python train.py --n_layer=9 --d_model=224 --n_experts=128 --experts_per_token=4 --d_expert=48 --d_shared_expert=128 --activation="swiglu" --moe_layers=[0, 1, 2, 3, 4, 5, 6, 7, 8] --router_score="sigmoid" --normalize_top_k=true --routed_scale=2.0 --balance_loss=0.000897 --balance_bias=true --init_std_router=0.0151 --lr_router=0.000662 --vocab_size=8192 --norm="rmsnorm" --norm_eps=1e-05 --tie_embeddings=false --optimizer="soap_variant" --lr=0.00834 --batch_tokens=[65536, 131072, 196608] --seq_len=1024 --train_tokens=677400000 --steps=5509 --dataset="wikipedia_en"
Below are experts of layer 6 (counted from 0) of a mixture-of-experts language model. Rows are named router (the router's row for the expert), gate (a neuron's input weights, with its number), up (a neuron's input weights, with its number) and show model dimensions 112-167. Each number is 128 + 32 x the weight over its row's rms, rounded and kept within 0 to 255. Numbers have three digits each.
After each expert's rows: "comes after" lists some tokens at least twice as common just before its tokens as in all text; "mostly gets" lists some tokens that are sent to it at least half of the time. This comes from a sample of Wikipedia text that the model never trained on. Tokens count by the router's weight.

# expert 16
router:077088106146091132160175144124122158123179121131049127127092128077125138111141152146149055120093150102130113077132016088105152099149117168124113137131067146105106173144
gate0:073106076122118162102166079081144134121109138139133179090108115176105096170127138104133090074170142111100117134136113131094092115154147116157142106145157048161093134152
up0:165168091175191136169125177148137132074207107115097139081120139108142124135176150101121111187146186176066116127135102162162095129134153163172140139157089093122145230140
gate1:109127174154140134170164143120085136129116171217069111180117162078134092141146080144073158126143131158168126092124112138098097095143062120104169053120138092161144107151
up1:118190177056114146134165128104111105157117170165110131070184177099105154130164126126141114102131144177089130146108109107075102149108153176157100125088119142173143126134
gate2:091081122135121149164119210141053176148128107104130084125135092105127177124147132150177094111097123113139135122128154126152153156113128066133100123096137118193147120117
up2:143146146168104130133063120120126111198154141085108101142129165111157132121174129205092092142083132112180130219133148131048157166133125106113157133161138118144066138116
gate3:171127155084192119133162170166193129078125114141137148099145111137057072140141190193127127127159145142085155137173065109142148084112116109089161160129164122129176127095
up3:147121135101168128111150150110115139138103147122077124113147129096104124163207105117129137151039147120139128113091118123169102187070129199127143142135166132120129138132
gate4:160150137183128140150114130089110111120166143166116115100106077046078149161099162088161075170139090130122118131118060106115133106119229108137105120094156164034149127138
up4:124112121214142176158163118140160173113105157111178127184172123170180112188127154192088112083140089115094113123067149202105112114142116159132151116119070118202173129098
gate5:165058109120158138126103191074179199141129069159102159116132084128105148117161107124145104147085141130118098139179117162126129127111141035175121157157130105088094139121
up5:151072153139175161074127194084197153166156065108117153106147035163128116104132102168178079173084090124102122145118142149156168147133159112163140150054146109141138118160
gate6:164111046111062144137137088134170140073120104140112152140147111122143166110130142132172104131139154162120176078164099100145128096176114086180105165103115176152125114083
up6:210092117110083089150114080125135167090083132114118135116080116136099094081164133121168097132142143095126140132161070078178163095125157164129137126156176087151133117113
gate7:085036132129101176163198174127157113129102166091146173104172131099101179177173167131111192151107140131135111156149161114143120131103113082111150120064156167163075133074
up7:098182128121073155100068132127133173090170107106123117191101131162129179160127133069137064122113113076081124126130148160110091119149121143123154157104098148119134098091
comes after: "the ", "of ", "- ", "and ", "to ", ": "
mostly gets: "Am", "Gu", "Ag", "cont", "Reg", "Em"

# expert 78
router:070073095161090135137119157145114176165143099137130152133104144140137088085114166138103070089078177114141093118131122155110169136163106124119135144135084110098099116077
gate0:092078085138129108083046153081132175101085127057111159137104136115159093111154124090106109131062118140092099170155154146119170155091080096179101133130085118157105086111
up0:137170125139037117222141137160108067148150136158133110165154142189099162109109143120142122151150079153217157103144146166136153056113084165162155185157139179101097064106
gate1:107084118154069139115145197080116125161145116158141093155114192138151141140163079104153141057136041164120127134166134173103084127121113144124119094135128117134134176130
up1:091048123086071090136181176147096114143121146153089141127095148154159113142122113163075123120131069095109133149122115110173140090110154133132125090084120171122144093096
gate2:108102119122142159130136104181075192098137176119192149135142108084068134104141141128133152128169151124101151113135051126173148121128112133068154110123076089061156086074
up2:145185169116084174138129099123104178124085119076144174096132126163078122083146139166147124092169088110093170140122110109146183177126135095092103084089130134122119100098
gate3:096100054164130119136120164100179109118127171144128143147101165160094183120131124149188102096156124164108078131085104158122117113148094088151163202146136134145101101201
up3:148054110155125160117101185072110100128145159037150100128175127115098220106108147136124118145123190183136091103100093132125179110127102150098152152136107071103107092099
gate4:109086144145169156070119151160118183144115101136068199110103096108080091132115132151135118153124119133135134116154167150110080116085112140154173110053151155104184110116
up4:169119162172131133156147120102137095157077120135142052069154112127124153146092126128097170147158109067143168148092102153094134123148113132133153108136105079165100113127
gate5:142095177127118134183119117159122102103172102088155126152090145139209127077129151131147129086130170122137069108122146132125118135119133063071125126096112163143138135110
up5:121178134074171128093078143122110100138121149132117078101184154162080173167194102117124169150125144074085112161114157160077084149131044183170125173127164112071076172127
gate6:142108118024100108132128161129047141188198052096125067139050093144157117131204096162134081108147111119144131111085135117055110094178122134165147123174078109156104142080
up6:133170128098142110102120105136093125085171146120155129144109074120141101101142113150123141112125134116156133163052124143139178126127168110132146059127095139090100161149
gate7:096142147086090130145093130109108192091188133076128107150081197174121108085058131157196105137157099104144155146146144144088180125141123089141139152104100103138142133070
up7:113131106071180125141181087132191160117088134154180121130180080179113142122164143127144087098180119134137133149164112125140145095098155117088094080101112149093143132168
comes after: "the ", "\n\n", "F", "\n", "of ", "1"
mostly gets: "second ", "First ", "third ", "nd ", "next ", "every "

# expert 96
router:061181123137097157168146103110142168115117114113107146134155166088106128129137182139096120138108134095095126079166094109085124121134108158121131183140087191160083119105
gate0:144133150108119135147143135134108136117204161186100051121148151147125159101122176115109122128109184139114071105158165140140105066129133111138135102152111121195056159163
up0:145136165098070161131052098116120182149125146123119118101130141142085180042137192120149100132130129134180097076183174141153140121129153173154158097172166191187144156167
gate1:116134126104166133177153131099142076135152116177137128143098120087136188170124095139138184132131187114104179073055169082131134097125117126165199128117108146098090115155
up1:113104130117063201134184102110078144176116122164154146089112109136141169142097105151169124126107138121147170129086091112142127108140143126098117131096134150138152070062
gate2:071182123123124161150114120085063107114171105040068145116066175128128142148127159112111114130142210121126084094126148098142110198127148073107126114117144175121098144096
up2:074149156099127160113142097154125161131090134139148144119137160147099148015136145115182127142161146109167136098114123133104052129115143158163167115127115112171174117148
gate3:172134105098102135178144132145135084130115125084102066108141091096137127113137119127143170112152134138142167115168142099126135099108152100147128159174044178077128108141
up3:155155099125121112150155111129161114142152186124102052105185114072168129057109184097172124138124131104051161096185170101159101103168100131154137151148095169148206127133
gate4:150119148087101120196116131130136107123121118120063102106127145118183125092060112181146137102158119167103151123170164137165152128111200175067140122077173091138177144156
up4:150109089144121116072187143130088127134082148169148120156104117154100091069123134100130149134157160141103181087117130093091155125095084103118136165151082144149180147157
gate5:065085141135099104098163115053180174170175149153112110143145171184070152170136171175107108161104122130100128141102096142104109146109122142100089131157157138118143058155
up5:105091091124167077115105130088143112140198208143156111153105130172100209150083176146133181131139101119142100124102123082099143164145133199167128151137153098151085130181
gate6:088165152128124101162168124123148117115129182137086098128053142075142113145127130119064102111152137104120095090063113137095125116100116101190152174131122125211083145057
up6:139058129134132119066113100179128119120162100120141154139158172106152088107110141114149139160153112147114169161133145126105117157156153131069172110076110085040126120187
gate7:098116169168134194125093142125169135106180193127114099203174160068088127087130133151112101128140085106067105139141164145145166135175065149167155128109120057129126133140
up7:119164120071106147153144112144122094128129068105085163114132160197142111142115133172142141155172155123153136143138059164190168136127111158154121088147184107129128135158
comes after: " ", "| ", "% ", ") ", "(", "0 "
mostly gets: "|", "um", "|---|---|---|", "|---|---|---|---|---|---|", "|---|---|---|---|", "|---|---|---|---|---|"

# expert 3
router:108087079129090134144187088058140166170159054174123108161129132114114116125113111162108114137102174156094142078173111150116134141139095137118096171118134120163151132161
gate0:136059136147098124126086168110146155127102134178102119158147160162118133083078116096044121173136145098121131092133207109119178138091130105131149162105112157140106135168
up0:137138145254091085093130127169082130115168078152109082155140122046092150179118156123098163153116117079161129107103122095167134148177160105084135190103191170135083099137
gate1:137148146142099139107128179172079132113164127099091119145089110106144124113130101098088092155174152167113114156160091150097100121151122112070156166127151136051102140104
up1:152072148155101144079081143118135132158120143148076084093112090069104115174165125099129170103093103159103116108149107188146125142178168144124132078161110156115098158103
gate2:153095152071086091145117097096120101159192074115129054099081132126058091111129108116094128102057117119167144172141136137132140152144087064135151145117144149090119123154
up2:096088133211177180187146137126144111127183151143150076088174165169143127152096163114101160142096142112097110144165145096119096090080100122130117136190143117119116163158
gate3:110096080102099092118098080120166130118134124176089161180130124150093081090180117180119152140157133091079125167189159097129250148182098143100143121082155129146140179160
up3:148105126100120181143078141173167152140132131141119160191195124105170100177136130104089140113127134137117100106095093138126077106136124154168104133122138169141163128116
gate4:150057124160162128151093097114155053119215132147131106145154144104139095184117054181116084115113193151066150074180108097151129156114097141128133160154102104113111106177
up4:101210127096113179093111114094166133116090099168149109140052073138170128114136171063130136153093151092191110155129157117065133097119110075102152161101156190174087157113
gate5:129140137112167164114170120181148136134159110124129150125142123111202159117111134165183119101169174151061078126157074112181114179125157118101127122123132097097095166085
up5:118075137038144131123152074174107172153147117130102117128167099126138177132126135175096114113160192149112087133137103104167133168125134082121142142144098076117106096116
gate6:121086173155098165097177170127176110105115120158156111159115064137172101176163115162090106108122127142084102162167094162157157148124065101158084151079127179175060149118
up6:189086109125099144128144189125135162098172113093104091155114132141147144127085118127153132105111124127125033116169143123157137073115115145150087179116123161131076118162
gate7:171146098145093122099125165095103108135089122085101142119144120106128132103110131159097161117151164120107141098190118158088143133167156171121160081177150139101173154129
up7:132159106124127125136227181177144127131088129075112112174112148143125100104094134127148147102108166135107109080134159168130166177080143086084127117151135075136107129153
comes after: "the ", "a ", "of ", "(", "and ", "-"
mostly gets: "fl", "fem", "m", "M", "Fl", "sn"

# expert 48
router:022120103165108123164175127098102108152134121090135149130165147044125069089119119156147141132140111082103142086185050131124149111103068153136109147110085157092137158114
gate0:106105157183111171154169099097102133136094167138146089110169086103108100111104193164117136128153110149115152177092118165120137072100158142089128217105106054103126133135
up0:134175087067086154104131142090113120140189123200137132092107103184151143129175142089146086081124104163117151145083096097129159125111141180121128089161135157177185178101
gate1:113151174150135117159160138144079088093056093138101083091128086070093168144235109132123104097159128114156054112147092147141108103112110152124146140153062096074122143086
up1:139110146138134065120128118140101115105105051144115072121151091165095124094170080127144131135083127142170066094154090203114114156066106119115150094179068099075091115115
gate2:088115116112142128145123122201086185118148137100139098139151077159087170105133147059125125096126106110100134132113098163074136061094114124149200156124126056151146083133
up2:125119155128134136157119134169118130114142067116169088136113111102134172152158121177121097119199110116135166143140183091075118100163148146138119167134109149146110110076
gate3:121136166137132117107182114131107148146222123124083128164130119149112101139188159163102146156164200151108091127058124155145151147156111125113117175076108143167154169070
up3:127119121127138111108145083120118113128080175163148168126150116091105060145059158126115183125085131148157131090165138117121117107110104175126173054225121144133116093204
gate4:045133113151158114105155119107104121133066175164069180202206146046128085111153123167139141098135117126124098109132102122146140074119103136139142140081107148110136065152
up4:142131110063078149092118113095148102119148118125087094097120089090105146101131136115146099092152162086108128143081120133152096133156125139136042091133145119123177170060
gate5:095112060158161133137104088200153160150151109110095131154135140159187137118125143185081154179199164116182116097150121146155116163128141145184092166124120038167156127125
up5:122082117142154110153089114148149133152137130161100105162117166148162132124149132152105159194198137107139113086169144135154074130092188159118098148089110087125138134131
gate6:121151092122135099171092126150108103129071144118142140092085113122129141126115108139113089106134098151070166150114076075100159139179130113157158128140125192061108113130
up6:129109234109127143122176138134179127111133117091111170178166150152097169173145119095132161097115080182111161111133146185118086130106087196101130172145119067105146141120
gate7:173125166077164114142124103116117111154119114205131103104108201145099064128149118102097169124101163118103129152107168132093113119122174155094098149139230168179120178093
up7:134102159161141145120113108110137139095113177101109100207074152111154098110176109160090089055095088095090131149180136085091146176136173159084107176178143083133089167158
comes after: "| ", "- ", ": ", ". ", "i ", "o "
mostly gets: "Bh", "Kh", "Sz", "J", "Zh", "L"

# expert 38
router:086084120143130124143157084104167102155148127115137142071111103089110150099084145126107097100100203082163135058162086123125169136142117177130152210109095144154112167111
gate0:133061053141078121088095136106108087122093123163085216161095106107151156091122120114161129119120151096161091123119144151190119169140091166133112112101081118151127118143
up0:108112149155169178076167143139150131126112134121070140141164153131059107125082084107154155134149066118121180123146111129109088112150114146167130185180157083137165139119
gate1:143094080132108145081153117127130096152075082134166197205190184121098170028138117087166078122114136140092133102103088110099163134093144165165141086137163102147097164130
up1:123118092114164112121110073130131062081118099114161161119135142109121190098156097118161125087139124134131109103108171136141158103132049122186112064129184123133098164153
gate2:102152151140098152127088065138131160163131108085094134167101079096109113087116073137126120120059138067118105145148112141118106114195145129048117147120129114128120126146
up2:173119177069148142123104053132151095089153116119058149172136127071109153178153089151140137169115144160144082090158165116119108130129183111166150135149093168081115144095
gate3:117130196136095124131149109165169125141098148081076120108141153099117149078147149112126162124140092142148075080125126155155139146185156097099137094121105113124083119158
up3:077205164114141116139103092198170100083130136118137093110125155122124156104082153087100143139166083103105106063166155095151075115104154148158171070119076072121109154142
gate4:137099107130106153174107150082103145186116062148143174163115092077130069122153156177123144140078153090124128143128167182122163161158168090155130138107183135153106077092
up4:141114093061135179070161156160191216086133133128126114093106160123104131090132126139153130173155135099158137062143089041153176131149134108104171145168118131116142137134
gate5:100163129101148076135139124096139156127109098055141120149103159162130124099152172158112101122152167141143058117112108141141145133119161107103132122137099109157060156109
up5:170145098138157089137155167134115148113094094081172174105077155155096175112104188157137095094125138112178122176163127150130108124115166119126165159147124049164075145103
gate6:060096132177101120131159122146133090136086132139096108110151125180093099099113142136147187087132058068142196124130115121132144167141107182179145120156197198112150127096
up6:154138128126159130044131099114075165128100155141129166154188141174113117114132168083139128101106058096112124172125107131190129152092116127174101098096137155129090132147
gate7:090083176153164079146135128112154133126149212137141105120104113102121147096084112200070108167125121152122145095152121160147106119150179111111115160162094145165135095138
up7:128109163136168085111117100112185153115150183107123110112048139124126156082087124171125130172106104189168159112129135163170139166179118128149097171197061106151138102116
comes after: "1", "2", "0", "3", " ", "4"
mostly gets: ")", ".", ";", ").", ",", ".\""

# expert 17
router:107138090139091093157145137116116170128174108155103138088125117117158092110111136139104134142103166081072097073160113143096161141112079174121156179135098147107114143133
gate0:127152203110088153092202071113100100143125049127116132131139186107121078113146093075176136158126114097133204055139140111147141149145170127096133127120119120176128119177
up0:059181153139129128114125142118138153163174109133161152088101154114109149127180163149219141211116142130076104114132128149130134107086192141112103128173174174125181134143
gate1:181134148117145047137133132137151123124074165120170100138125100091109163134121159093090089114072100113134160139140128078187120119100074197154088165128115070149095112147
up1:143120134104074099115142139144159156186101059148125126086102104094151137114125097114179135140134112157098196144079160113049148186157132112120112094148168138120106100168
gate2:057076109135184146120112125135193150140136193134202079131081094154165172149118149127108115166109134136135126142154057095196133160133160116108138120075134071152125156160
up2:131087110193116151078136115107138088082099108173107115137126088106090122144150062142130084118060137095198189163107203120145150103139091100122085133127154150114089119096
gate3:088162144125104122121116151158110152129183144122080182063126106097135095103066199125146167155118088098089115121117136149136092098103062154103160105162098096112165155150
up3:116085099115153139153139120106165156138101099094155152134090188171123168124170045146197134167146130115103102098144108110150180184111170113180106113104152176128138119122
gate4:163146135172089105144155115176116177118145154124137133057149137126156143137112096155138169103080073077165191151108101131079050114110143155123097052067072052101128123129
up4:144081120163105143146132146129158165125088109174049120097124123152136215145139104105157159133136089113141180157114080050129113128117151226177078187120133139134096172129
gate5:093160121121116174165146106182080138146158117058127114194176111104130140082113119130127135123119199109144141142159141123158134128063111126168153149099139160073140158173
up5:193110086136123109085117090092118175119085174130113162106137131134170152140135122148086148088115141108145151130138167175119171085118138123150068071131099097106119118169
gate6:163105150146141120095138109121150082093109110151159170082136155167115187106152153133099139133135170169161117132104111100111126160085083109079022084101143045116103173150
up6:078182096133114123165105090134125103165134123118195102194145119160093139155159133139116072142126128130101155157131158155200123153144138099134187144161112119125121145155
gate7:118195161144139120115096080176158161062102069048134142068122149074119111165162116074110128099127160149138210125100142150091174167092159143134103170109181139141122120110
up7:093158134178107114077092084090160122123128083117110098133097140090100124112120090161130080098137147160120124168099146230156183164174117073134119164101137150156113131120
comes after: "(", "in ", ", ", "–", "In ", "| "
mostly gets: "199", "201", "202", "198", "197", "196"

# expert 93
router:109121093128089099158163140085093184132136123166098130085140126127114112097125183190098121100047197121105138081155076112070132114174106131068113163099108169111060110152
gate0:130102167101124113058122102085129159088171118136093159137161147144113160131154176124108144126114200132118098116177107124149157157178123173106163096091165162148095086151
up0:141119075220116133147129138147141167102141126135096135122138144068120074093101105109103115169091147136129109159104147120165102108103100113174139100078162102148156066111
gate1:062167114111073145094152146166165108129117110147099139183095116140078137153140127137116104131204134096128167125129146118144129084109102094068139125113105129143121162045
up1:111197121148093178130116158184102183097147137117149137180125110087151162111096125169103130163127121154124124129180193121125131036177106124089072156117093109107131140160
gate2:143092151159147185137118098120100105107138090146108083159142124142164133194185128121144202081102108122110161072156144131126109136100058156139092134151139108161084135108
up2:173142147087153110098091127176103118164153100160069078120119067142164137127087116108085129091102080141109127119123164101131198110134113111143138137171103141203096169091
gate3:147165140132133083064116167102107184150127158115106119086116170089071099170093179140127136100177165170117037075095070126112169189146123134115107110088105163145061141083
up3:144089142149154115148103160159176151124137071116173146077179118206121161175134132106199079171105119107135134139187166137132121164152137148139102135151113137152193166178
gate4:103115063129156179114188126079180126140123120125074135146121117063090098094125121141143136115120155144106130109090122139137102198142156120141126082155139046129155094183
up4:187108123161094164106119060133063152112112174160134151113159135153187134090195180174092079128104169172164118158116149117088127104091106174167130131109117170105140113120
gate5:119147149154101105173115140102093169120170142147081100180058080121079100101116122110101152117104199102159084154102155077124174116121140104110140157114138096163174127108
up5:084169204102133130110076122088088163124117160149129100150101085149134064127113116092178148104156125139142136102080134168074168076111110140122070131038124104051162093137
gate6:032122110116180140118156188089131102123043148097156119117159145091152118172129112119146129154168091082080120127125120101096109147141143118209167088094137125133119131107
up6:119129133162139123126127084130116127162137117132104146163139137173156075167072204122134193157122106134072152186135131111112151116099123095147110183116099108083164153123
gate7:094117113149130167127116154161156153084095172140116198098106114145128075136102180076098149114138179138167133106152098154157139125155130084109112142147123193151175109166
up7:125054109093104154105126055119092097135102126098169137143162197110160131125159132107178098152120054169110126116153146156071145096137162157056119170131223155126152147096
comes after: "the ", "and ", "a ", "of ", "his ", "an "
mostly gets: "author", "prof", "surv", "sequ", "architec", "jud"

# expert 94
router:123134079147121093173135103095075125104151111121093144128139155054130126057098136127183111095080140084084112056185116187113152146151103159172134150146098122156100142161
gate0:099113186159178113107142150098184095129165143176163112118147110126158139143167082054069085119069091079170151136159112156118133163150114119134126088149145104094165120172
up0:120096178113102073148175105128102121140132097090115159134132124133095097122155127129104113182200195108184219136128142140197117121118151068136160133142101064069109121158
gate1:111079097136152104157206092109106070116123047136104097089104131105142148128103103145068181072109098181147136177076076151145151132124151066077143143165168126090138143100
up1:125162156104139154103074120197165160135071169117134125156146112144140130134163156105158099155146181103109103144202158093105120110127100152203092104056125100117109102166
gate2:127188135133107152129098149081147088145132110120138120173153095074187169175111139103165086183112094118122078119152137151138130138080023116180152142114195154092075140147
up2:144090107190112126140101194121164101123069073161111149146087183118166167173092187155154139142078194127111115102156203111104166101145122117145095107164160081150130143124
gate3:108086084130153133134177069137095102100171088131089119117098174120069186064091106156121161143070121086099090135143132223118119086140086126108134108138148172142104093164
up3:134138145125091166158146135139176107135117163102145150091116173085178097162170112133138097086144120185099130135109119077098070173091192126134141177124119063078103173124
gate4:086156068076129092138126165089122131096107158039090129158116103147151136083124176142146153068103132112074102147132099118149156123159124163093184075128141130141131113120
up4:136040065174139082145116145081155137086100136150170137111113179143094168123124087134126172096133173134161153158122147139152085111144105158058104080195117065158075132104
gate5:153130131112132173167099125131174124126158138135125099134114131154131150086095120176094188120091144141080135163175153121140094078139103165135146128074141140139113178189
up5:150124105110110133097194106102139117098100119107110082160085147174098135153092134191118112121113108125149130138146129189122135113125121109156146131153133104134113153139
gate6:138119141070194151167124163095141137169148164101129148131186138092194122135112132117134149232140184148101140160140116127108091065168145144093074120084180111078146171156
up6:158070103088159162185148135108135080085118143152134148137177098121119082155143170138105157167154167128098138147213104155102127123191166154146142113129122070091156141193
gate7:135120155208051126146129131124143105114110107150147140115153098098128105131109122171121145152189184111061106131175097132126106105070094103131121128112127099158149150146
up7:144095139128100208109109169143110120161142071088144185152141137142139141119190143114102154096124099158086123170141132113117067121132149150098109098111078173121127137129
comes after: "is ", "was ", "as ", "it ", "It ", "are "
mostly gets: "became ", "been ", "was ", "become ", "As ", "being "

# expert 21
router:088091129163125134153168098108083123109132101128153176153139174069154155116156237134145081155092197099131136059200096162102164070144071155148148188085095142130128143108
gate0:130125138119165117169175159115122113103173146146105167132006108112094132172133130125109116176178145135092118091169147128143093106184126147131164098124060087123127141091
up0:103098086134083142064094084132141104134155145137176106122172173143153151071127142164117127083120113192166071114070136130080111197097112059104079148126189158152078074181
gate1:137189146130125181181131145094098147113152093091136180124138133146117101144129178114145096167091098115168138166163089096145142140127148101121155155159143144113118080131
up1:123133036110095144124084108111067124145108112189176153103167137155132114072139123123060160164150118134116161174128135137123143164145129167116119129125131104126140109180
gate2:132130150120101150130117140096081209077105114095129161107072164061115123120165137153119194109065133095151177106089109118137187114102100152193134126129105169142112076128
up2:130115089193183143132126098118182173141156114138094178115112095093201079141070208164126121119166099108131113179186142112142168146135143128209105141076081126167151117130
gate3:078134140161125157119109091133088052179189129113094150164094109178096079129105181107137075147143141122083124105173128098147079172130095112144149181128116121138147180112
up3:134103203116125110146174137115119185153107182163187086092145071132181085104093074200066169091174124093121149173107120204103163018078110146140164080069129154131116147138
gate4:107157088149121088108060098098136134130092150110136187105143122157102148114132226077138120092138157142054164122156170134145128077174110141114145080124060116060104111119
up4:100110081116099172068172160143165068104138086123125147187084106107139087119134079175121105142092072142180114065104070138130217165099167068097070107115170122159129167134
gate5:123106143092145084165115099123120197146150126141126083116161156135097119114153136096112139114180093133111159103118150172100172148135115113179130145159088168139121145094
up5:145101154122128145090143138120113151152126164215110115142142121095107136147201074150112187087179078170119132136124107110125159077163198125156115111148139139188139169182
gate6:108060138118144163152096145144116113106106125178196142126162132193215165156109170121138124137161160088095078127119169169087108109128123130103093115157142116122138125137
up6:136119089132128177138137131167108129114091164164058103140169104136092112102158105127100120065123162183128188145128142087135168143191120110143182118123142115083091103116
gate7:101187211113166119131118143153121149156103135108098184166110093165057158108162125195117083125167131104186067149072094112171132119157170128163143126136115160129151074143
up7:084139158149068108178150110166126054092131147113176188139136108160120146121107160178179116130127155103150081154153103101127114093153117166154119102092140147125145090116
comes after: "He ", "he ", "was ", ". ", ", ", "and "
mostly gets: "began ", "was ", "been ", "He ", "started ", "worked "

# expert 12
router:080124063168080101136126106083108084182199067175085184135145156090099140101142210194103078119076150087125118119152118139068120053133058102148187125066109159131130122121
gate0:091185137154123115152159077187112118111133124143048181139132142126125125091193098123118123153156136146146114173136191110154109130089136123128128152141101176122138116151
up0:067138087100145098137057136139158104092151120098056096076113094141137156105145055162137096120109063163136123155152136039122148131138158142136083126093178177160162105110
gate1:093079090146090106153156123125175124156130059139111136177139100080121136145170148120136083087089107100108093187155142140140117150149146126118233113152127134106104092176
up1:163135148116200157154119154150127193179099154054096104189183105110073119139080054109148117117162095111143081120148135086119154075185178135155146129111092140112123149138
gate2:142080112104099148113162121117141091123170104161086138119158074119126103159137192154079091102120121093109106214176135144153125117119073124131141151131142115112088154099
up2:135108160105100175082108115178186087180071112122149134123109130104121171113203104128057138127108166096106116173199081136148083142149111123169107155112161132126126148136
gate3:121105065156139092124089123138149169147130130141173125087136158204131178217112135137070190134145108134102101146142075120148137120073142137136151150088092091118077158104
up3:096111170099140180133139085076123147127145150135117107123108073143168119174100133155127106133132111177114170127077093205149191105168116097084135156148168125120090089095
gate4:100140119158081140130118100179213158130168207140156155093098153145149164116156144110145112114151167100168085094195175052057096083129154130117153107064133112098087108153
up4:149115116123091143177110144156177117114130120170106138157146114194106160097149116130090110096146139105178095103137134105076137089149139157167146095155114091141111098112
gate5:106126123121100142142114156118131176145160210115106078106127109148113149145116121122134123126172157178121093105160112066139136146158094099126138121142155113123123144155
up5:104099131149122153186136169135106110164125139150097126058129109212122157186177182100131200151113076112117133122137128064166124070125142092146121095075159147106094127142
gate6:144113150118152102162149179137127182127059127136128089102123086138171078121053110153101143101142113152114166105166135113133146150124214159126095176173146147135152188137
up6:173211174117123185082188179131091133141097138125153164133111120092139107073127126117131132193087088142120199170123137108069139070103154123136133126116134151165077075105
gate7:114102111163160140150146132128103149152143127086125114116142176139074122121114154108076134070090157140141175173145122121136089134084028103125143068139102102164107098093
up7:100088147177130091118157132137177138146163102088136174122176164155134091092119144152114111175112090130171096155119108090166116109131107149132129128162123165196123114131
comes after: "was ", "is ", "were ", "be ", "been ", "also "
mostly gets: "released ", "located ", "used ", "Preceded ", "announced ", "served "

# expert 22
router:074095095143099174168184104070086128158165088139109127133133145102101102104076153188103112114110180095141155042158060115135168145140142144148105114125106154088095129157
gate0:074061128083081193148157154109076138092060119129112105108128156128155156180191116130065151147151118107134129146094104203133127130129134143168069197126118126171123106132
up0:113140171110086088108102155144099126139103116091181148137164111151130093145096058124120131109121121104061100127141091147126072161132124113143181166141107169148145098102
gate1:087119134118142091095135085073106128133121107154128099077128146099140131111111096145134164089122161121149140117126100136210134091175091119092080119129193075145138149169
up1:082108108102156112068143127171113132076085129130114130101109144080143067090104096170134159099165150087102191126114166125096135153142115122063126153109141125140161106160
gate2:093152092135039149186134187136104172149128126148084098161145072153077149181120114145140114185116135087112157135119181079138092121103165057088094120095095123087083131114
up2:105123135181099149131184118168145160113158143123155128133088122110129119107106129123102091109180167145194101130144112118130100130105212213149098158154090100122166096136
gate3:131129170099196197142121157128124160130101105147110128140116180139113085147109107156106142136154099167157169154208108116115094073128155191119175168129074164143159153083
up3:086162172136083126144108117148239142147140074086072147171103080187201126106140129181137118122139066095132146132167183092117151116144168104135008126125128127122170138100
gate4:149150102139066168060142118115184106148107150059100109151111170129145079138112109130099152142102158119141072087140082180050152145122155134172108138100111112099130093160
up4:084162181106186061152131174112143190087147137128101080153094129092112151129148131143112154155104104167119150157153146096155077099134153111108111095076135174159130137122
gate5:091082138137181121146118152126150116079112188095140119149164149122101134137171186134142098113146107140158112128110103129094186145174172100097087119097119158089077139117
up5:090207151144132111181155106110130133122100144137102157129124156152134147185113153129142177143053112143119153104096105143128160117136129172127082092153185152056191140136
gate6:112140148112151149106092226122111214099131171255119169123073117105167087095114077140075095093141162100070145152103146079160144175173149138099161152116130117123156137096
up6:109183165125127160150137129162138151128168120153137128137083165101120134084124101117142160109103128115126088150151182054073109156134186110104125170094119159152164119077
gate7:097081092180143132160202095052119106154149136158180145100083105089129138155103129132060124116165113076127076114091102164140093112083137166153149072139113101146154119108
up7:159100105124140162091093146132099156114147156063123119081153081106143115165113153101159135159140145145128124076186189117147162118141132123172088163148158154046123121091
comes after: "a ", "the ", "and ", "- ", "\"", ": "
mostly gets: "Tr", "Sc", "Sch", "Gl", "Sk", "Th"